config = dict(
    num_hidden_layers=13,
    hidden_size=384,
    n_experts=8,
    d_expert=608,
    num_attention_heads=6,
    vocab_size=11519,
    norm_place='pre',
    qk_norm=True,
    tie_word_embeddings=False,
    learning_rate=0.00819,
    lr_mult_qkv=0.7,
    lr_head=0.00753,
    schedule='wsd',
    train_tokens=1077000000,
)
Below are experts of layer 4 (counted from 0) of a mixture-of-experts language model. Rows are named down (a neuron's output weights, with its number) and show model dimensions 288-383. Each number is 128 + 32 x the weight over its row's rms, rounded and kept within 0 to 255. Numbers have three digits each.
Before each expert's rows: "raises" lists some tokens whose logits its average output raises strongly, later layers aside. This comes from a sample of Wikipedia text that the model never trained on.

# expert 0
raises: " ", "\n", " The", " C", " In", " F"
down0:086081096150153182099171185096143106144083100092135131123072093131120132107147083138187150068164129149088087139091153120155159151093094105135150111101139132156166110106154098095132187108144121139139137093110073127101153150106130110125150042177087171152117117153131121063125092128097190124
down1:131157139149098111153100105201158138065146160141099167022096155109087174132181131136094110143078145130185082086139122089122105166135125144142157160093146111179123144108117090121110138126137120165087169120120060120136168103122175147132108109104092163141102118138132140144167172141098133136
down2:129079167118130071130104201146070088181110144154130130085120089146106128100116127078191125131131071110107124128109127143139118086092087160121138079109177125148156169090113085067147162136156146148126118147109143181112106131100142098158129148170092122177150164164058105082129128087123148148
down3:169152060115123103140135145139100130140105067112155157120148089135153112100120142117080151175129126116147083179136098184145123098175141122130113104138130087125143077086150120123106108138153111154150179073167113077155074131172103081136096193114112191204129145117116132145112110115032162117
down4:090150165158148156088148066067179125118149120139082114159154131130145084136138170092077147088114083145162095176140113140161153205116125101137075129128164130162171175112154062146177137153123092136175077183080141192106089174108147124136124168233161210117107098162164071097133083185137085176
down5:131100133180172084098136146100155138138167143082115114104160097174116115092138142124126138157117094157110077128147142090088093062134082138112120118172145170076104143113108120128122190145150143077169116149087158140091128094131224087134189138117121132113117133094147173079124163133090161123
down6:094151126121175144145148099063163119072127151074144075138147031087112143135107142123096119111148111121117134098112219164131127130167106134091121093159162135152159147082191129102204122100094133131168063148136111169168089131159117149166067123137157168169217134183111165139134133131092134200

# expert 5
raises: ",", " in", "-", ".", " (", " and"
down0:147103196071095154122106145167145135123123077132142131067170128143139135149187135166144190148116148157175130140123129138127139136157065157130126157112150133146110121111147114127109055157130115122148097139104131086118115135123092180110123160091162161118177109151175146134177106155124176076
down1:131116053136130148133068179110097092112053112148121168169076141156195150138102148153142096172169140153169137114123129162136155168157163107120115087159202090161104139186147145110128181203131103126119178127135105151102116121143138169192070146135161131098131155125145083122134109142085098097
down2:119159124136177118135173131183159126101115103113099105162118135077151172126114143100086156104118119142075150100129125158132129078098128103143115108135182125112143172079186095122131130082091088093100161105191164103171177099135171134113160093114112126112127153114112148154125180152173122035
down3:089097114148116135127032134132144163133117109135094116058130133131125148099137170135103112124120086135172134116153112142137157125119146130135130125041164089122192103160104121120162195141159156099124160172085141171088133145128141090132135071125071092144138136166170076147147121162180153109
down4:117125188072164081069118094142088176147086150192120092135065179107155104155103099154071082130199123142141109107174117107141135142106141171118177095093092114145157110103067093100133156111099121090159084078147127112152148118129127082139125173125084180112131134120139196155142167061132133106
down5:127046169146084065196121078121133098117113192093128132141200078128118166108078130127081130177101170113162137188049149179134087117124109143123155133075161128155086103177064102133124083155139167081147143154054159068115041147130113168223153103075133095066162152075128126148117141105128143085
down6:138108076167165120131117142163135099100176139150151150139145093132124149098175134129171124100109158188148095180136138119143149091165119087178127149130115048192052085143185092100115169078154094106149103108102174082159175106132104141117203159153145144147111156161089085093166101131126135126

# expert 7
raises: ",", " and", ".", "-", " ", " ("
down0:135099067093090105138157138091035096119161083164132136133151102145107163114125067119097150077090137169112155139166170039137136129129131097099125142075193111111118156067134128151055109197181179139132092159137129126137116145119152151144127086073130154156118146127137142092153101166147129125
down1:123141109177084090136116143146064123159168149199125099112098114105133105133084132185127133125070182097071151136118044140112143124145096121142132126135179111137143135157164117097105101168099155136066112173086161123134160085113103112113139125062177095082133100167091202143137099145144125114
down2:178043110128099162100063130127156129059142156124128156093137206131135145155083129139152164144140173127112083143101106130120168123120169149092094091099133136083127100087130131109067161135171144135063123143147174174139064130149130109171094114162150155160132138121140108114098187126167090083
down3:138097100133127121110129065151208134213148072100128193108133114097164136104151058127131147151131170125121110149117143145118116088131081087086142125108141169142068111133094108072089137113160102123116112137144110116120116128092077116145112105063140167099157177137136130133080129080137126111
down4:102178138136137102135168187111119111145136129148089139077113176082069099180151134135169141166134126153119104093150110090133152125074078108125140160168149095140150099123145154179193177131180174151124094181191151179149148106115142178169151057141160145090176059172164154176120122125122131190
down5:116096160131146109164099099134109118067166087128153165122047147111101121152124144145123165144174110157116101204178106090141110074094146115103141100101104150164187118119141161156140201130149092163148112157062137098141188168159110080171111128126113052116102133141108149128107110120105145131
down6:160152141172087168116140186104192170180140121137104074101172126164164121186121091133185147100154177082121074055161077117116145103146117172142122128137130144153097138217066121126115141156142111106125130101092134172129165122125145126122148116106107131117120113147112110056000192101106154142

# expert 4
raises: " the", " a", " ", " in", "\n", ","
down0:143138165118089097146156152124167075157133082169177157045113145115145099152128181185101155126120146103163057107164105192087115149161144143062107119159142136137090146092068136123109118147079146125140147150147145142141162122186130146176107132158072136145117116171119111047118142172125132076
down1:069149133105117062125155116129149153099097169024147128083189145108063132147134113104085130142124118116103141106101114100103168082139124137122113159100134142120118129133135200089077148144101152159113138170112087094143113125146164141164132128135090143113113153175186131150153116146166185119
down2:192115124096120139114061163133109107129141161146092138163098168132107146102102127153104133107081136101141159128132093156141143097098169113120123179118138135132124177116108076182134176094090123202122078070061140135078088098185091140103169089149182154115141150136184094108089124145168158075
down3:040159047117141116099151172159107168145153097116108097123097108175116158097147097064153107153120084136154126133177146107133164127132107143088136153149085132139085097154111106110170137144110111119173125095111138091093095101117142130147150072166125186119124134121068138144204133133142153119
down4:119166131146133136138090191108094139156064144078135195137140081139171113073101206107163091086089157126140137112132119163139117105122133106101162158096038153108109142116118128113120153123174176138106057104101101128136126139192191151105137138215111136177132114144173178141097152110153089172
down5:136158102098156083120068134129165113148107123154138139165051103158125111092153096177194164119125105137136145170160124090114159115072125147056124094153158146118078129136084101190095089139171108140219105111102122092137062148067145173151123126222097097079117086144132130156161112170139106141
down6:048158108155150110147126129117126134128102159174084125132116126179119184134131154076149095140133208165137137109128124094107173127151117191085147079152150159098192102105135154223115140088132070130130109187137138126180165124167134134122116158062143141085126174161178153172091134155165206205

# expert 6
raises: ",", ".", " and", "-", " (", " "
down0:169101096110095081121122123117202136093193151133138123120139113109078038124123149118108156148106111095146134150179170179115189155121178116082101110196115111122166120160115127155134109145123114094141105139144128106129131125123168143144159169093110117178119154116110140124109150086115126136
down1:159104200123123177069193146135096182165061086073148085147118119163105111114105109178185121095103143199134102081118078217118091133147182103116136142157166115150127072152123109041136124108125177169130078030130111097141077133155128112111152159203166154138114104136136155132146097163146088141
down2:138137133150150109155137150142117153130140105086150143136135108134123169123145162139089110152066082105085152171149157108117079225149100151083198130127084162188147125128075159148082139144057086145169106107138109147137151169152139092127104117095150148119125141130126135088220144129106112090
down3:119156119141107084096121134130118170079131136138147138149123129117163117115134159154157168108107153033114210066173119119130140150144122104139122115123134086035109196145116115184120110129118128118124099128180076113119077101151178126089082124127106098126131173170115124093141164177145128111
down4:105044123120086100137140121099115085106228124107088154139131103149114068079119125163123088115134133120114162130142170155129180129132084158113168145147112124177079155096133084157138117118116124097146121084125142175125147119091096124115131112091141121144154079134139142098075175178108090089
down5:156122141105135120173124156128129137156121179106151131197066169135107125131094118120064162107160155186108108122150195103097138134086068174114158151193127156128127064127105103139141105115152123128127102085142130142152110105113087154132153116182123161150143114094179097116134096150137147178
down6:079121128153106099174131130176120156202137113112193091136105158101076071124091131121114120075154163129109084156157130172071155127136098170115180089129144141089182119102095189133131143151086066087140072062141116146209200121057114149146146098114143138088105111076187150143133122088117093154

# expert 1
raises: "1", "2", "3", "6", "5", "7"
down0:153114132144140147081161115124145176144161104075103161094140047092116099149145110139131113129118067137154118033107168151127136174033122148145132088104119158125176120118105104110158117142115167135087154105145163127109078148150151104084107115094082084152177090131108060173119125219093112103
down1:127146104126172108109112146139106130103179113192146131128127120123077140162119101114129150114098182121155159141136087138106156151201126123168141098112101149099100138093087188146119211190114109110139183143114199144138183132179080164135114139149174100141150145092137096138067139131094144155
down2:191107166149143106115127096107114139138124095147117193102112080103139123136142130086189164111110144160146109097147145180091155138116141078160166172105123171133124123101118125186094146124095146127132148151131165076146132119116137036187118162111141097135175100168187141122160171129170091111
down3:114108144151159083071128101142116130127094122148152133144167084122139139149107146158169075133157199081132083130145130031142114162100065166105154112130159129096104133171096127090115135173121107125100149122128159072091128108116150140172128145138090113130061118115179112129132199138103142136
down4:162135128089119096145129140122116117129113159128123118192093115114163120107202145144157096120125124143091137148143084112148126139134113165134120157141160071100081145172117126113118107171137157096111155133132091159068127159120104142166151127149138105098106129133130101138117125090080109112
down5:161091105123179129136120182132149150126112110096124102125119167119136140153157153124030081127115143105144157093116069134112086126151111175112075110120087148150099102097195098123095129079096086111140107114137077107166165124166134162142117131127102112133147082162109096120110130117094097150
down6:118124147092138117207139140114126149156143146167171083163159116119113106136099107128115134162142155157080200121127113123154142116143107153104107082168089129083165089132142140121182127107150088149179099112221139116139121111074165090072118219108144117140142104152149128125143119159111101090

# expert 2
raises: " the", " a", " ", " an", " in", " its"
down0:135163132147124147097124221069080114127128121151121120122171128091057106155116197147160073120128142122056168134122145095111154162160128176143140169112122122150129126068124133129113079135097136089125180170136202112150166151100168112154114151137124188174121182124073122168163171144122134144
down1:116115124151127137108116127080138103154174106066098114184120096082089071146130161144152124171133087154146162145152131076111115111075145156146157197103151138116102138119112152093132059144120167110134088140116151130125152131110111115168119120155114150100143119128118106182130150122099185136
down2:111130085131163135109089037143121131092136118119131179176165137136105174060142105134133162135089107144154144100155079090131175087156175091183107126144080094134187133136109094143109134116193056153152085123112133156130131152084109121137094146156180127152151094094089123177161135155177084101
down3:148093077056168128129129123144143128132122121060128183099198154156106071185157131106130121140044124181142191029081167165106149108161133094126120117138195157097141124122069130151117172117150139042158077103127137153145131105115098131084146185136120173084116157108133145162094168159129206125
down4:124118069135199041129147154111132176186173137171114151073154143204071135138124129162106120133151134184103131112157217138128137116205126118126092195129161145108135156111111118162119133166108141103101162132190109129122123111109140134179140204137149132127131107036129138191121079144078114160
down5:110111131139103149133100122105143096115110098105122078161112090109085117067150154194132176099141131108108144117118149169105039103123118077116182135078133149134148118118112150107115188135102182235131114116097083157162122105166141171109108102118113095172131125058133112125185212097129157183
down6:067068122125088092084211109093160128110138083150126091111133134070087058122136091110111113113142156162073123143135145135138074129161155089131161153103190139116125180120120149118108157177137106132145175093102110123145098149118129126140133187092153109118123109085143206106162186094145103180

# expert 3
raises: ",", "-", " and", ".", " in", " ("
down0:172146085118100139123151084163128161093142084149130138114152100088123119152086095142085102189064109110166139106130183108098161140058162111070152108122112158105165136109127135162130180115098104145133128154166135082139109108112124149101087102021128179110173032134151107131147161076136089102
down1:135104129114126154101141121135064068129105097108189090177131115173130180167081174168153087091097115139139129126151118104170152121147154152125146056178150202146106141107174073109132166109115148115123107130100153081077133121127128120086125116119180154132168197075156083141073014100140127103
down2:099164166145106108167115149114114112105077109112107098113131105076113108130155192180163138136152124157154138172105174162105165127115118148156092111105129208113177113104179154018163078149155139140170141096121097119132135096092129056167155126094047134076074143107183100122170079135176114119
down3:128114132156141095095073146119079155152159119131147168191120141157051131143128103108165201165154159125141143122163170116173171151158156133128104178111105160178191108123088159102162073107142092116128109096148133092081131125107164169121146151097137125126112166140145052120118122237130188144
down4:189087133131085118179143091087138105107126160114181176150130093122169141101165130100157183175128070146136128141089186079119060171101108167171122198081189112142139084136144158160071098094147134165141136106187183082103129105199108120151141101119096082118153169176084157172173142182139116127
down5:135113134212092124190177036149151123085131096081158152085085145083180133153118104114121098201095116147090105132129130091152108129165144111093146107103090140116144125139141139116148131213096130167098153119085093124162091186114140134140086101151129157085116143158088135135131103186116150102
down6:150153094142098173133108079135172104147106132145114068163129109122123123075166117130188118121178126132119088123102199129110092109135124111161129097145159142147051125088036126144151152133134094116125130167126149148118078163143103150064131189029154187116102095103118163113116147152145104120